From a checkpoint of a small mixture-of-experts model trained on Wikipedia.
Training: a variant of Muon for the experts, 642M tokens, 4434 steps.
Below are experts of layer 5 (counted from 0) of a mixture-of-experts language model. Rows are named router (the router's row for the expert), gate (a neuron's input weights, with its number), up (a neuron's input weights, with its number) and show model dimensions 0-255. Each number is 500 + 40 x the weight over its row's rms, rounded and kept within 0 to 999. Numbers have three digits each.
Before each expert's rows: a language model's description of what the expert responds to. This comes from a sample of Wikipedia text that the model never trained on.

# expert 57
Word-ending pieces ate, able, ive, ory that complete words like appropriate, unable, created, plus former, member, son, daughter.
router:478452469463548533475507497505584485532494440559464529606502539538504550495549555471569505518551490487536471554492471500535500536543518527478489436530504527529536505585512392510557539523583440508519484501496510463547464460542543530506558484491478490538526538521498463541459548463463477539483449534452563494488506448567585494471474502502497432506479499425523528536461512504475463552573518500463510510496509468529501463520499460476522512475473467504482417506447557492534501501426500519529441462570453526441491555558531526448543528453482520422502479558504498561512502516465468472456514460468568523538562505494529420562467576490550436575516400535575525470422438428532526509537488492439458533467572493465562504518517513540533578524468531522553473581527461521485513471568487
gate0:482424539499472569530578540462479533498473542452474443522563494475498512569517478490546495540468482479498521478544475473492513478453542501493497421527496505521504570525568453505456501499495461558516565520584451503498472495565492529439509492485486471534557522554473488516512520506522415553433454446480595445466514561596527454501465383544432509450533501483510510534517486601530563523504468484494523500510539549501446513548461488580467552461452358495504513518537538527548511496514525518528452502497455600615504500465454522502502499485510543476420447441483505542542515465502486445496486529491509525576489542571475509505555541558471444489530503518537459511504568488526528516509515466499506621513483551472552482508487467496499500504499503541544596475479485499525479439518438
up0:484462455509528505474511447500458453514525429447495505504539476593466443533551459498499450449504539522559548549469462509568446513505519487495537485521491527509557490476430534484458505517521551587491474453476445505588466537483538493595487502435438472481483529483508527416500535577584524508530481486488464454554493478490508505517492468514455500509400487529549536450592480485443525527529484527474439440472520491546541471508464489528375500494477514489485569490489453505527522492479480483487486507437531523482531470531549459546448421564469508488382545518424517453554434513516473561477424511565511521469452467475509502492398496484438575502482514520465494521479534545483528467564498497451523493478540467489540537500572559499477539484530425528437511466443458532497460506586428
gate1:490495487497478588499442543488509487469487397542395469485508482465485509464499574490493573485543568508431479454529532523447546505526417500548526492526506488547555488469449456499543517580494534479508488507455469511495511388527470512508521468394465533499522508492498537492532510455523501512558507492591485436505530495456473514470516496523492475461497533461527485529550528471443527603518496507484455512482511541471506504517532485423479539511498604438504462446519532473583508491476538533505491531440523476576444454531569479480585437487529526507521511516539484522485488460463536542453526441488537521517483448456487418501460556544540448520426442480454479500454481460467508550509376446439517440460552490511572474429594490444464511530542417502524528521491467545500523539498526
up1:502476569496480572509503524497528523447510606467418546448407494532472556558523531511443554444492506480507526502496531507434486509423424473481562461457461504461566477472533455509492458544504457531475517534527472559580490496512514448532440522532432509489468495529465471540464506472551556545456564491476499523492458500570458531553521531517475483489475502473445492478507452495569511503527552537530576535447546528462528523552547556464482548491531498490429492582480558566490484523475438512541453488510495523501530588528484487441584492488488496434419537545512488578502444478475576569430512467510562436490506402545515525487541541522510541454459456442545543441455453480547521483471458566481483468441450473515513468458534524511526452482491527577501543479447542511453495479464514
gate2:422470466509505528501479488502418475546482455540533498541525435488473483448537539471537471487618520498433456564476532502542529509520464447453452462541481549569528472476521598592574520546478555540506436482485524525489488448570530539478427474435534551521406456559460476589507484510523437544561512506483497498501522530553477456519509402486502528516502469440494463526489490520472428523457512556495583500508500459469465451493496467485559538522532541484466498499571535460518584506437493493438503489488504445521491472531503515485498550595551586545500496475473501505527541496518530556534505422506487515463542458527524506479562392507475438545486476462486489479506478536536461503451533511455553533441465452528504559534536578468463468554476552505503449467563530457542555487500494
up2:526522440452468545417453520526423485523448506536556450526542447536471491529546515462443458498483477466528490457501524466561525499508539439463486488514489547510526544487523546452550570456454541490510471412474468575609466566441551520501492497562547528475618529488464542507515525525472484499518604513440536540517424442461540451500494454604479543527515526433486484498481418507486488491535521498525467489468433474473499496492472447474469479523575439476481574498514502486510537481550477457530480432526563541451518479571513571422452523467441534403497523537516547500560535587472489453439473398478517500534471495514497507486510508590539504502551547519524457550507448537565565489442518548514532510531523540502493513529526530451518471504499527481476497461505480482490485556467508
gate3:462410508439584533472477543491459493457498566483435546543537576548461511479499499505522503537529479540562393510494521517520512523489444477572450441463532510444512560485455392431475541579462498556486503575472589535511456509494422544455489511563537544492569485457504560539529541487538464515527464513421514546567529543494528544382489435525465524481467565510510483515510481455526499525546478452485514448473499427511500550516578510431476482474558486489512478479559504489452497466478506361496439506530521489520467486537553528471479463507484505470497561510570467544510465442512512536505565488446500480497516500531457519503479446480517538577535442511466453540484520442474501509528511496501456466496473474538472510542443535483518464439510512533494531415471459493476502460589475
up3:499596534441468477497511528502511467562583479475479513496539501574502464596569538476570507530437461479501499526520549527497449525462476534535466622490532504484501471491530551525446504514510412495462627525466533427434475520417460476510425583428563471478518559610454438557504445474475571448516482456533492526555508542507481467542549564493539522525514491493494493577459485539481511413432486538524527517506543494470479530526459439501469477490494481515509543579552516503490527487520495504451502536495515518518493539484521550569491495514544504503512466521490462428469496494442535563474445469505518492483515398502477543477513505545516523460557553475511469547529536531489529483495498534521514526510514473482538541478558546528583532516473524477605530538511448468565537568538518
gate4:560489501517548457464538517436533476561540508466543499533497599495447453431518543562528485400481446475512417563482489491532467518544509568534487524485456576491496471534502467517522461465487553491540459443504516426536540496561509496525502451565473553474541442478513554485487516479513553491497545486479496522520542556493519499519524520521508521521486517513583563465439463591520501537475495512476469553474448458489464427503518547552488426532527472515354538516447508539485478420486484552476480444483569513467469545551485451540527483547507504455536496463463557424503518508473448509483513484429572521488546432537513533492522532454490484509512423488578528478488493519457486524505470503558495513460485480475513548472538428478526382423463493558462399457587472498520506479539489
up4:476483496440498524521555439477559501510444465445551558502517465482511514474503461490535596455566489522509479464525529486438501517526416485579476532447540474518551409493501503490561541594503481571490509532582470470460516487510516511579462441552438513514534529513501593474433563564460523496562555508476455517430508466531412502541563562512474503579535546442471520464474468515565501461583474524505496592515490451562535489525514513468532530480513535440458574526502520453485571540547495532521498457496535511492474548484483552531461493499517439537521471504451493514489485494540536513465526546495529489499548524532541545437548478520433547500406530482455559517446522464501482485493456462530536518516431557428557548531503400493454530497558446525450473485549490457516513459518520
gate5:518450473457512477531535434510474481459545480561539513467470462517533522481540531488455517527531511503509458403446544485448582472509463517469462478491521529487489530501533526495483451582549483555512518485428527477453504461492501572542517529583481591485535501587572441427503507494480491533572506502505513563479530485570448431442424552526551473492451473458455500444452457512421449465461582507472491519517523513463483428440502469527412461461482430480451563490472569536501479528489455487489523487446509500530429542516491496558565553406433497476440491508488525471563491503515499485528457461590515505495553533497459499508429531508480519517535487534453473506516466459471453542519487575508455478447561491494539509450500491470544519498534577460534631559541460467502467487501466
up5:477503407490491455578474498513484504486521497548489491533538558516441576456513517516437509511518573559543455497452534413513512516519570517452466462500513442541479543578482519510526443521481530505504519537442537496367531531450459510548535549542443557418427516514551471489512464429467478495529515529449527495502483511549511537483496536521461562499479497512514493528481537446433496517543566526478536490533552507543479461570558479590545458517489433476510540496462522521469430509532506504525504565564465432601494537467536523518474509473550510524571432517523512533476503514577554457505449511464492526505468523527437518541512496561493503467511501528447548484532446531491445526503493578546505506550570555461507454558473501499508473470514568553526479597518473436540407428480452
gate6:448501491550533489446564558579444457591497478528559525513483448526523488515467487514496511476513430428517541506491544474454514538542568518526483525510522501475477478514518576517540426483605454511530443509469481460475502515520470514509535527489513432469425470555497455511427462450486491493500535546465545559467485551472539478501524505436521523510419474424515576555454545553533535550528478572478541481463533503476524512536510493444565540534498503537476600498540591492519489473503486518459551465497561543471526504482514473517479420479508551460430560488474581479490517475490479500513457525502450461538492557510451419496530436501500531558494503423511411546444523426428528532557472536547400432455438495481510553585538492476489502503514488471530516531588534507473501474528492
up6:450442526487553488466535518553491459480508499421539507516537532531552498489495486533504534476499477534437542524547495465431527448553523433472540541538502502490478567538463478492548420572508490541465432491424553520572476456490459524464527499502507520530461473476469492462534555483546517487411463472488571533490483523472501562536484449500537470414443389423514525505508546475497520571562481542506506472507504525567521540501446573542506465477485492576561522393563519500454514524549451444527463512522533525471463519511485493502472505553548482536555466513469507450475420481484526509538525495390496399522519499575445525562524548456525477465511526455484503456467447523542524459512491564464491574522497523514435542506535472393551484474518512498481458553544418509416474508509508
gate7:501478550444464497464484522492512476486557504584474534428582529519485533505442527505538496537537555505525502485513542529503446493481476513454463537429446517520550559526479481572500531541570448536539502487575484522506518504515468553501443446438559542483494475495466522444479565533512590517550464497522617526479533539492540466508473511489488500540515515483560502491566508502467496518443557531358546503550444497453462424542512431493467496526504423517546449530536467523501526472511448470500538382564511513524502576501493476544478474491527430514444467466561487514504535458408505498522499495498455561525466441490493492514497436497599462466499525593485511531521453462506523557544611509492535459492534544453552496564490496489458502553531460457564515531434496457455496500540504
up7:523459470479505430388507491476492440462485498504489438531496506546540493543491508560476440466558513433551577511434503469541583461432558444518492472447465503476470423527404453569512564537545452467508491497459537494525499468511500477492491450442500605506487508582512433483515492523509502491484452507507474530562500602521559461505434525447458515548509512404505507509472481537505522501509503463491527550513501541532490549564513435505514552517513464491500449515552435501487475417499453502480497527532383506594517554536474543520550519470529432528550481503540504500506526470526513461502493485475425513530514453536538465534543435589434508502561486506518504470509451495512570531416554501495497420509502480527550563545433506491486580539480496525437535488453504522445467493476527
gate8:532526479541493513554479461578523527446543576513422482499530412520547506527504455531375524502492439539501534525526523516502518420520444481499544439520489463477518549502509508550563492504492369462499513524513493443524486447468554526544469469567545477446488566480512473519526531412540494495510540620566572553504482400487525441529541505491475467479549510557546501501563513524526471502485509521424514430455474392465453511524496489471497479578432536515520487562519405475494512439494460486529434473477535525454465494480511517505519466427438487487475530478485450537537502490524538509489517499508506485521532488534493479464465490528558554508482487533530507561473488439600540435538494422503528493478461524520557582497533549504496449568496552487489463501487522504465506554451556
up8:576535510503526478551555406442447493581557552427504541477489499542512461560547523497496545509471396591541510532607550534528476532462554520465556523522494586513534459451535547551524501494534501487500514478475524563507535464465533569512527527573418532522493493507531500515535576512468508560549483551487487460514478596531503514499457555507530455475390496560446503449542547540583463462499506484527494558539507492500479530437522524478503535414532509505504514451528497546464509480484497503513447423519443442463500593565439462459460495458480473422501547543496463527519512493506477456466530542438471473532551482460539463541477500549541502473489498493505519485522519462541485509409562446523515451471475466500453470476450505499584533493479470549540502573529505453500541507492554
gate9:471520489461477491544515519581417423462487537448579531491507433558528484535498507467534482532486540459492475544524563507506447423561480514486539442522501525486496501490571522525454525495542501464497407500474441492593575506467493481494484469506497488541531537524534466573590529478548505575541479484598526471489502457504544478571473443532502489429453476448491535490536536474491452530500578484571563522521480446536484491513504472533443449516506528509500486502528510468499473484522545511521483443471490497490523462518502478483446531398464546420384477489592512498530542558488460526543462423480434546464486522424499489484519504517544485593477554526499505509478517443486595497523487502462553530546505536503531534503544471581447551501552455497452488443517567390490515507457473
up9:528532494556623456468530439465503430436478514504475493504555435468495486491503532498480514449455456472412580582456518495495506461510467406519424487488521559535509488515503478507482416548529541458530492473437454526483535519532472450512489558424497471519500458459532528492541455545495570528484452549529544436571472483480492586543498541531466460503546557456479468483546518507396521514490500575534488508446488443478512506538472491474470542538591510541511508526408516491522442504466439486567493421570525462451518476529466507537463522489449509473459492484509517573486505495539474491480567493562465467510505550439458493494549516523501507464548506556581484407468501417554483535536522469457535483494486580440561511479499521506542515536521474458474449496549497463491417443459507
gate10:532478466489588602498503461549491512594561427447451536477511534466460517430484500533442549482532487506444480492556487577459465476465516541513505496496476525581511509475550531448531503540538484462505479430484415486503427535526514486484469505501476475477516537502529555497501466433509499493495508473464584522476534458583479530497470476506540440521534536508494538505438441449481558452521515539526536510530544450513490541582458477483432479382512489415474540544442556497481477516504550544527479506502539487472536516478553485476456513523591479548516516472495533525577510459411466412520461516515516543509504522461530498509432474535424415467531527515479484547495465513515512486575450523481512468523582516536509506417490555546430487573503600514549518555444456460480464462543491
up10:418478510521460511479444525524518417516491485444585497464505570488497578482490457555480519414482539527549489500515489545496520438541551517491511503487440407441543482538475478502498528537514518466487546508441476464606523517501495534496554516485453543515471473545462471443476561458553490499475496521533510580479507482492502514454481452432544484479469452520540507551488437448483419521450547514461555493489503481451458539470441532457473514516501586500539503505511515512568535570570486557473490528413495526515519551412589439504399526556466553526536453448497541515469549489487509559550517494408512521527515596459490502493514478464456525476453524504526516533458522525441441446478425507515487482536487531528477480558536553447443489485379515550502529479457471492564498525513453
gate11:512527536524513480506492438508545558520550502533520518529534442506531482524492547550576403544478524416456442495533507612449450507493539461498439492483453530548570516439524405464491480532538450492503529455442548471498512470536528558462509430495545499399560447523490520472530535492404455489486513535485511468419556365473494531497482459514416468521496488468541519515522505519463493416529510541486446515473531468418490487513512544469520438529518497496435501434549484530485451520455552532534544495566428477519506539474525480414507458474521556411459500476501523463452495505488470493433555426566524471484488544528491487456508468495536513543527425533573495489438475468530490489485441492468483512499533495494506431442517440473561490577533484539511546450532474498531514525460502
up11:491505571457424480534496542469464507513462533500512459503460560407445469442427502417519510482525514516511565550505470467543546483459580489506447476526534494522518539457479466475496469464491423564536456540529519538478481495449461451501521569538479498509516524472408467532528453470520438437473508494414545558501478465518563429472514509464557544508521479458497553424523447454552539532403492475456517490509503489459537550499509489518574475504547506464539503516526461565500513535527436549559489484547565482519477540557477537544471537503440468563457512486560483475492420523483526552591532486513505483462476481557517521525449473455527571487510451468500497559516666511510498522472435493500454506495477457523526572436562509499491534547499524463519504524459535531512540439587509
gate12:481507495482516522471481514487570443496462460465457456489534563480638458524509461479585467478511517521447501512545480510553517517574521542525481506515407523506441517490433518539510511529555490518424498461398533495521563525498522511510487559553491506541499547495522523567408503502451554520533455491454549534477443560471509471498581497511415445537485570453441527451512540511473570475493474528465454501452513494510503527471479485471555517443481506532482510502545528484492457452491511486550478521526499491573507411529525430474479461515553480510427461574446492546486424531439452507489549554543466441502597451506507512477539483573487476503505466526555525503476590498448432491529575347534508492398500469497519509487536529513512522481530510506477524491546485473457489543499500
up12:479465522503438536502474511512465603545481475461485496470567517551481519489471503557562472501521472452531526443537501536451455521520548487466514538505442509557590451527539469617498449482557527601515473519478474499492586534489465456398501496470486507469470422487502560498536550481494578505515524480466494469497440519553514486419531543481570550509536473503450451539520504427581426479486438486546532483431436496444503446448465462431466578488523508536483519436498478504542400496487429502544485552516515508495482550438438451613520529479433508496475517519539479461544428529462452450483511514503524495519450466509446451496531532480474466464466488510485540489516509490447503472463462542455531587546520538455459494497483523432468535449547492461451536513438505527511513468464491
gate13:496513503488530462478526531532585460453453461522444491499491555498498565457462571516565551448546460497433452563437543507463522515521439566547429484554505506561493493445497568483534485505508457506427442471419523551516531540463476522486502533505463454512506521524389465536484530467449501567436556506526518528517490456492518524508475442456480502496484396494493529498514495489528503549585564500463417495533544509478547553498462561546523497465483523475452486421450514441554518484544514502486479537541467520489501550517466472487475569497478478443525530393456503482488467593498492542462480518372498543564445462504454556507446422515515549514550509514521483519557495498546490563505527525511455545512536414537511567440538447435472483451523522549463498463520515486485452502550481
up13:469400484531461503509417557508434481495589410557477460490493521501524512488500497473457461549511433571494592515445463558471468537548457480473478524497471442539468541456501499493510523511570450468532482478510506540436506424484493532492475471572527517537505440458540535529499530521441550534497520516475481459494536513472416445494508494479460504545561551556589406559498405499501552487457526493540543516435499509430475501480461480506498497451552489437545545560459439514450516454557509498450500443548491485523521548447515554524487494539470498538487481541515530434465505461476564502544443500511511473502462549492540380468468506507492553440541493496474502430446550487525465549421469543567519442510484459454519583443499550572518501513456473523543506563516476506462451505463492
gate14:532477533535490517478560514459484513505534619516581554436560470528482512442570538459490550501504515483483503571510456559540462499572519485447560491493532550497488482460536559490527549478518528523474523568466528511488463484569593515537508529424560508495572491495494536523420472487544587537459496509536491510490555512509480503468449573477487511501458594472579557521512549489494541520491429530452559525519541409501489481428513488461445540463486532466531509494490561469477524551461572490523515395564495447492457548520464535450452500486479568535557512478521502493479545487479498474431527503466554517513498533498503487533565526553568466526462458490526444509502566450477530568477478490522423454571542555455508414560451474508566506556508532534505496495540531451470493502566533
up14:536447548540476469502467477522498492516505549492499464592534525487522483429506540513472431424508514474521571525589480529440426484479516562524415507508472479590492420487557620567516473482466432567519542520452504560476466493474475447496486543468555542578463456504498560536495546506459487403511443496514547553453468525452519438502506566492510469516470504499551517537488491492512418496483531503541418497493557516481400518511504494512486540404554508503521513507494552464552500532512471505488511440517520532501538470491518475495546464490477485514509519503498496537498522426458476554472473490518495494516529532486549520537514490504474515505434466569387556482549525441562539478575463506559503423510528473504504577435516502445507502444487509492458475495499380521495577478411522
gate15:496512538517444508452488524446537444530510482547483537514442474478540480440522625450523498452546510483456431515545535503541534452517533496517519454551527550512451553523541447590509560568480484512462544516432576463547508439525451461500541559549402575561462478511567494412492480548466506487481490565482553523459552456434494483546504556540534504551491424470472445518527506571536440547475581525494519517493494496490476430455470576548502498583457480507495476525526513468520511476526527559512523532482507466493492476540520523482527461464456485505536455468519556558497458551503497478495565441386537571424499499421526520530433466457463500503455472449507516493466493483490524530523409582462542568434564522490494504534481509479544491500472466489495523502515537487541522504515558
up15:583505464421535529482502503435464498468488550541538534513464491499486486493479526513468477512541503501556479498534518434552480480479505504528529516457444497574455532476544515574485515497563470506514514518543483515482469521520515473462472505631509478562508436485516549480466490489541491507592542503502560415477508519555415520462578498479485540508498527420480421523464470520459510543518457473520503403517458501494529511442586476536530565521557455471516562514527479531496515525490496476525487469483480500532478434470564534523465488455532521461485462493631534433462528533444578433507518498549510518452459385517410508515594517485522458549525533528469510529487448520517517466475392565479568548442460534517490477586453512459499481505507518487543458424480554488431480492488464
gate16:533465464454581510425493480422487514500469526488516503530491511513480507435549489483460545495507483531487535506574465457436492560477499456457478456589582484493509541504525478472488566490457518527463452419537428459514486527483569504524500460570539508476525506504492465481547504508446481576475481572466482510506542500528489473516462505488447502427534507499505501528531520535485516548549515547434516447443489451426513513477428560561494437536508483502440536434513516487479493532417487530536509548438580502510504467524577532460543515505475534515551475441414495495502476513541518491521508620503595452511471534446422527496584448453525449492456566473486538491582487492517476491481448532461469500477562587450556488481535521543503533548519499473371567515540512505434488499433486
up16:521530507479490462525440409550481571506480488457455517478462529570536407530503520481566512453476522495513529414494478511518557513515504457476442539541512553496462488530486443459463438519572447521562515595524443499580484535494424527467449505464453426552541501507508564520497501568502562582482521467486533525423519515443496453480498517465497467474479492472458492549505476526528518494483539486489501492523471484496529473521466433528486515496460495479517469501512543457519458503419532469590489541522411451548473564471391499508483461470520372549432528538435482465443437479532545553489503512480470474494500478532515541515497502515421499460458494493446458510495532549448435537522530438502521505447510489500516547516526411472610564494451499525583517515535529481463550541564504
gate17:581451446511540535404563428515546490502515471464465474547440505574444500438539454437544483484479517463509457530526491568595552501582485580528496512564492488508521546513493422560495570510480504456439515503458514437534539502569454486560424442471460510476537477483489535499463503484426463537484454478511521558488450503572494496510560589555438399517496482502447510508498443506588530460439549510521458410454480441526482428499512490438523478487489520538470508466496475501461554538512483460478501516482544507455515490449459513455480473475533461513500515537492502513441480425543428511528491480510495489524509431545471486507453484478491433454510505569411497505508473481551465497476514521408546508457519509541475500490536594497475459507488558487561504542465492398522491479508471
up17:483458452495516454528425510446483532503479482478544484506474547462486456541525498550489568493467461524457529521428473553502507518586518513467468466464534406543417531430374462508590492473445521497511476522507515536511503536496415523440537587494518525489505484458495544461537508492524511426540542500579509506552461504510505483475546479481456523539444458435542527513531511476442532450515460481448473553452470500501521493580504455431510526505497542491543515511531500503536396492493458531552457420471485545552470544485506489402506441495495569526498510473435453513509566503541462507444557557463488494452522473500434505538465461492566537512459551516522479572472506529490556511574466457575521421464501485463432509552526406500531446552546435454502562478524499461483505454491528
gate18:498471483533489424536553404479506549528535436485529540546501531456498472488528586432539501503533491558525509459540495463559501533484524514526507463461490561495474563553517397558569483487542445454511577454533505514515516436528462505496514529503459506493551495443444539534509523555444503457451493493512549558486464513505541454521502532481494509543479551434498495436570493554491492529404438469464567502492508493505499526444472531511409531427519433507513454505448517532514536554496435571500409544518484504438470478439552469428545506486495480462473540449522482461513505536458468507502514526511460518514562506538478454562493600501515516628507525466506530496470474483517528588535423582502513515507464560431513479514470573476499539461489596480491550571517520546507541506483516
up18:467537570584538525476525512525530428443435476586458498486547495474497547505540521526530520442503527539547438499568421505474528520496473449619442519478494507526479468536456487516468451524483448534562475421465452462603506463454529508458444481497531527561501542497485448572542408537521556536528478502522502491571521555520490505473450387523487488512478512546492580470492572471510521504493476536461420451464528461461529493468542498444484507428505532443550439468590457501505472470502436498491486484467544566480504521527513467468487486506487466512494523528540481512464438509534448512444491538532496493440476562521540453422489521528548502503488547479521498526521520518518562531533452526368469577528466482487517498505475424515508582480485508518450506476517486431463484452431465
gate19:544508447484506515578494430522498429486505487547484574464532461530513527452568549536485506633540476436538472522633522521457589465544458465446413451526462528487492434495529534589525543485473494459475526480473481467467528502503605460465520448536522458556511489505548531571472475458488488503506518475456485457489521540540531460445454421517477481490476517473493582513522465480478451525516468509487403506494516475543546515490488479483434466517508505506460502529587533508484509450496497529424411507471526480508528524453504464462492475536550450519418484486517561463505476423483475451467454558521535469482501463519513525477468509464601420467498431537544525539496493478430472457528547475451519539512572514478572429518472459467467532444504499482548509482488478482552480436456503
up19:534507458439622543529574497532509544530545541602526531556432422440479535500512530495461460478519526530500536490472445521526475506532484560415494501474437449538468536502568495570456541549560459426547523479587524453520443440538510534541520533472470466510480428475456534525466498504529478544523496545496604494461469493554499488504491466540529480453492451457518492513496471503481552453534515430530527492497540546522514540419531514475530558491498431505500540538514450552495511470509526514509510547508466499546548492463479456506515486542502518533550519546525461466522496440566535574480498555450485545554474439450584517543398527541553511484523474441475461475475485508565423533514503516530550454561534486585529507561552461506504476528472495524555508461545482501585562488480426
gate20:475423460543603513497470522438495506422446502475543485536497520551505513469457441462464443497529474511481493495556550452483517434488500502516413502453459523477484503481550425470540458432478484546478508480516525492472534429505541570504487544532430448538497530453510496548489455458530590522445560449499481469521505470511550553561502509477524470521533551559513538503515473482456505525495533421427470421474473540572499500499528473508482500514401494457460514491399506489473439460479555515486474573546534492527430473571480495479481552520512471421467432582480519463507515573582441485500505497475497534565567494506448500526466532509535537459550448514470522531422489543552462515533568557483504565487469453534576447490501449459513525460548464513476559463497462540428460526554507
up20:518483543486505545465490518467539459463446526528535402531542505488476459546526593435517487514482505453420494580435484532389526523534459460500432475445532487481506455463477498500539423501513462618503443493481476491472500568578460512536477504531462506496524518463489475495499519535539543530449493353478459488432494429545453537422500434427561484549538503463539535533542446464445536525493498501467533480577529480491512478508529552566537450455506448518459494461514537546529574548460462496512520484503519517470487477466477530525524570509544411574502498533521489438464512487489525460533552450474484461534459505502462504478529548495511515574528477551461518484435522482484539508507504571465513487554547437491498475489529510530501464425535552440569511539499511399545529456501508
gate21:506426528469605464547445435417537451501470495464480546506547457520513485493522494543489540575478460533488543536554538539547456475540544465520543499481452474523490548621437467437482521526509481508508526520509484557472434466510503513521424495533472474496546515581511437445493489536510546490464490574444460522468513477454459512530483517525514525470448548561492547453577488525480521512476523537491521498398504502519464468438521554534522507512472482451501537518540525551471584463474464543426521473501473545513411569522572505497543496472480549502489449598463490535505515494520528477499493577567456476569523467487451518554471476526581514530566475498476495474498503475494465516500540575497471424436507543486494486515456531564469448513426564520465597474399476480469458533520455
up21:457443517530546453505532488457573514487436490449556504480459460490462469455468480527432416458538429481434482488525552500498510460547501423486518530519535459482455487465489532505488514533569533578454487586436510508523518461506491523565552546510513481476469526492554555505415448563436495501507421490526467500426478470453514466404457450448567477451441542536469470505506500590506495454458552500512502406480504498541533480464513509538448505522521492505509474506517514478561501487429510534422468503526483530494496436514543424529514469435473492530436415534461570594527492512566528464466501492477448568536445461489547496591487493524542522560510486486494504523522543545549484502493519495529472457506487533564482493419471418482583455463491493466525562434476535487453474535485565
gate22:443507493408523509499451510497457502528529445494546501538495517490453442521499507474495478568580472493507496435454482516479485502519496507491495488516489473506527477440571463524515465535546497535492447528497517556507454581538500500516560515539483521473455526502432524529487468535506463576511491475537512535504502520512415500477550567495451435459538462449554523536489496444498513533569495479499480513439545523543520478443485464470470510513475408460497457475433520502479554543536495454530527615482405436620456555556550433521447552476493457479519511483500500557548480506570548507519587502452537461534513574510512548508512423499555460464444510432538483440502522480462455461504567559592535463567505564533468523480428414450497528513526480502453534554478508463557570482536429
up22:545480503429479510443499460515481427514494502483579500496460564500497454492537450500455487541513506499499450491451521448534563497464534533398551457536438481498477501602493537460557413539465533545510535462550448476534547516499439499515394390508439545506441458357520485495433563494476478456551419458501454436479475547541513508572535521490471506530502542506478460484469457561504487464540523481437524516524475560564553486510532506553499502559563508558418511504526485448491499489501500535549507470481448538455558490510494497517471458485555536471466478493525500487437470440498461483525483564529481513579479533512451517621514517524419448479475450541485486574528521528507520503484453498540471457523435474500445510525462530490514472476487460468466508443430514454452491482508523
gate23:469463402493515503495567462476540510515448542382579525469540522480510475564485561505583494496520486483559537544447489560566474569524505523462517485483545493478476535573527532512465516484526470558443514527470587505449442593559519478412563479450476512549440526485465471481478497500451496555522474524599451539481518508473562514503510531498495516467431487483571421473459529568488524489501493547472541502508495548484442447444528507538478494525508478483478425499499477431474610457492529507476545524465421476465504494523513556492522516566480492534456489504477433465531506475480463519440527497512503548493508515512532505575601457470535521504473474524599464504521473459481538546453441490500596492516498547556603454507454456490535501493510571505473461531539465551479476521473468
up23:461472519511508445548519449505477468510482523492443476538532468455525506463451441449542499506412558496540499488414433456454541524570452513456550508511536434564444442527547458464515444496518475412461561498551474488518500528464530491481500515437534503463497515497523443505606481471495479465490491472519587520487541489506463484493534523498505557456546515450592601416539577513462552469489527559508511507435502534544501526429500544515480387476460473509576553494489516550515483532542513498513532470528447492519499505517485432500455558499485481564525495510461409521489511573479524471530509511505466483480536483505549523531412501466520539548496433542504452469471545462527501486473566457542454478515434506507444498543530459502445564427524467572506497446575540463477423466429451
gate24:547517537578478521484565448509446489492517563466460432491510518432533487515522501447500493494606484492489462540522513516460499582490484560562444444552436494546487461547456541473486497463592473498537517460453522553533467491550444479471541562476522525596538542522527482558426549405533520473506461436453515529482511496559472535556492505509468500508526576566478560539461495482514468524479452477492515432524528465510496490523451478468443495595533456575542515545442517451495459446449457466506505501585457498508466479497451470480409538453504498568552503435571471446507486562469505537539540485544548495543504506480519477430517528485420443493447457498464545509480463492469458480521478455532494459452555529539518465556489450497523544439457505519514496479467543523568499482584430
up24:544488484443558428518551510507498496485548505570536487517460437497473505488499529507466520487484569482470484480498606450515462533552504493447480506527473489429470550501509498510437493538565539564532556560509424495514519478558466439491500496535523488517508531454470448506482529502600530551421519512521468448543498476517504475534464484445443477556528478468526406468537599488515581536462438452545490472448506530557490561555540576507517529540509533546465518520531554554435455502509510533499477461540509513532574534528481460497494513512528421522531512560470458565505516494470486513532494461521474607505503433582584517482444629581521528540495538541485506581427548507498533491479468556490496511459551525499504477465546514510520510486520493472531577502501403504463541482533426
gate25:481518529528507447512497537492489575530494498550414498534446381521490517497496512512454505541525545517569507522539503416440468539424515437477487477500528384502587489521538479530522650518528540464526579531571525474538427514556487467468503525547529473490462477532479547517468478474435473440545554520519496521476442533493539559550516440555503533548458493474470502523480514575508401501521534508495504562504527507512513436483524492524617452446486467480411429462486493488574530489527471509534486402503457553478490483510481500524457527515480516456457477454556446541433532520545518496464477512463479522521517542509496491502552490486542481506479490514392497495515488512547491468613512467553450457528503439497498503579524507530443505526479538498478490445492509440503511562483469
up25:521545452469497498430552498519472490478565562499460459519543444498502499534441479517460521482477524630481459527560520466484591535418494555481468458571504486464431484559541466507467517561489533428466537503535473416379456467550475444497563549524451484505493517516501482518456474535483513446501499496509506535569539535495491517535499529454497589510493486543480519467556454586455512474590504480536558524489578495489483483495536466491588494487434526457484493481481502472528541516537563534464518524476471539547485548491484505573513559540390562539465464461471483458439487466543520540467452578493523505529466549527482516564513469516477532494513528571418444424528473480522483583469546500475496450548526472502524470440530467502493499464506514530603530482480546527528560523479491
gate26:499432438477501548442595535468494467455576420535497455514508448491470536470492582434567489538495506474499467525446569449506471473521494514534483454563496438438515484485617512533546458521522499481509503463524464423455518497494505482522521425497542580447431501503496546459558563502523537482507437457537544565561555425515466526529484482555415516537494515485488430489507558538582482478520566505534497428433477488517578386516531514515484521498508483527515518491492501503574475504488513574506452518479506479521508488536555531465472503474505580469514521518461502427510490439394516499536526504470540450537455421539490507527465467493468413545511537513490483471485484446414466452512500476521545456503505485493510457531468521524510551518476504473570503576559560496460506505545565
up26:469507488516494449479457466490463447496469556488564518566482568466474588457561510543506517494503479478499462503549528525559488521480475470505481516505509467489494425538513482490538478544525549467538560389510499485520483586557494465463507471494502544491512537489534517489555564528552482471476497471506488536558487393538478437561511440478464546553439450502514486531490479521505504545542446559529535466497586494518556522482549440496537482519500545605535452507521499470496474467507572501503495527541586485437491493512592453516498554481522454438500472540456571402469489507520524467476438469492525549526480505542444514418417529467472428571614498462534517490497549485511428616483535572489527509433474459480464546477458512458536478476504488534498467478538509450583463509491451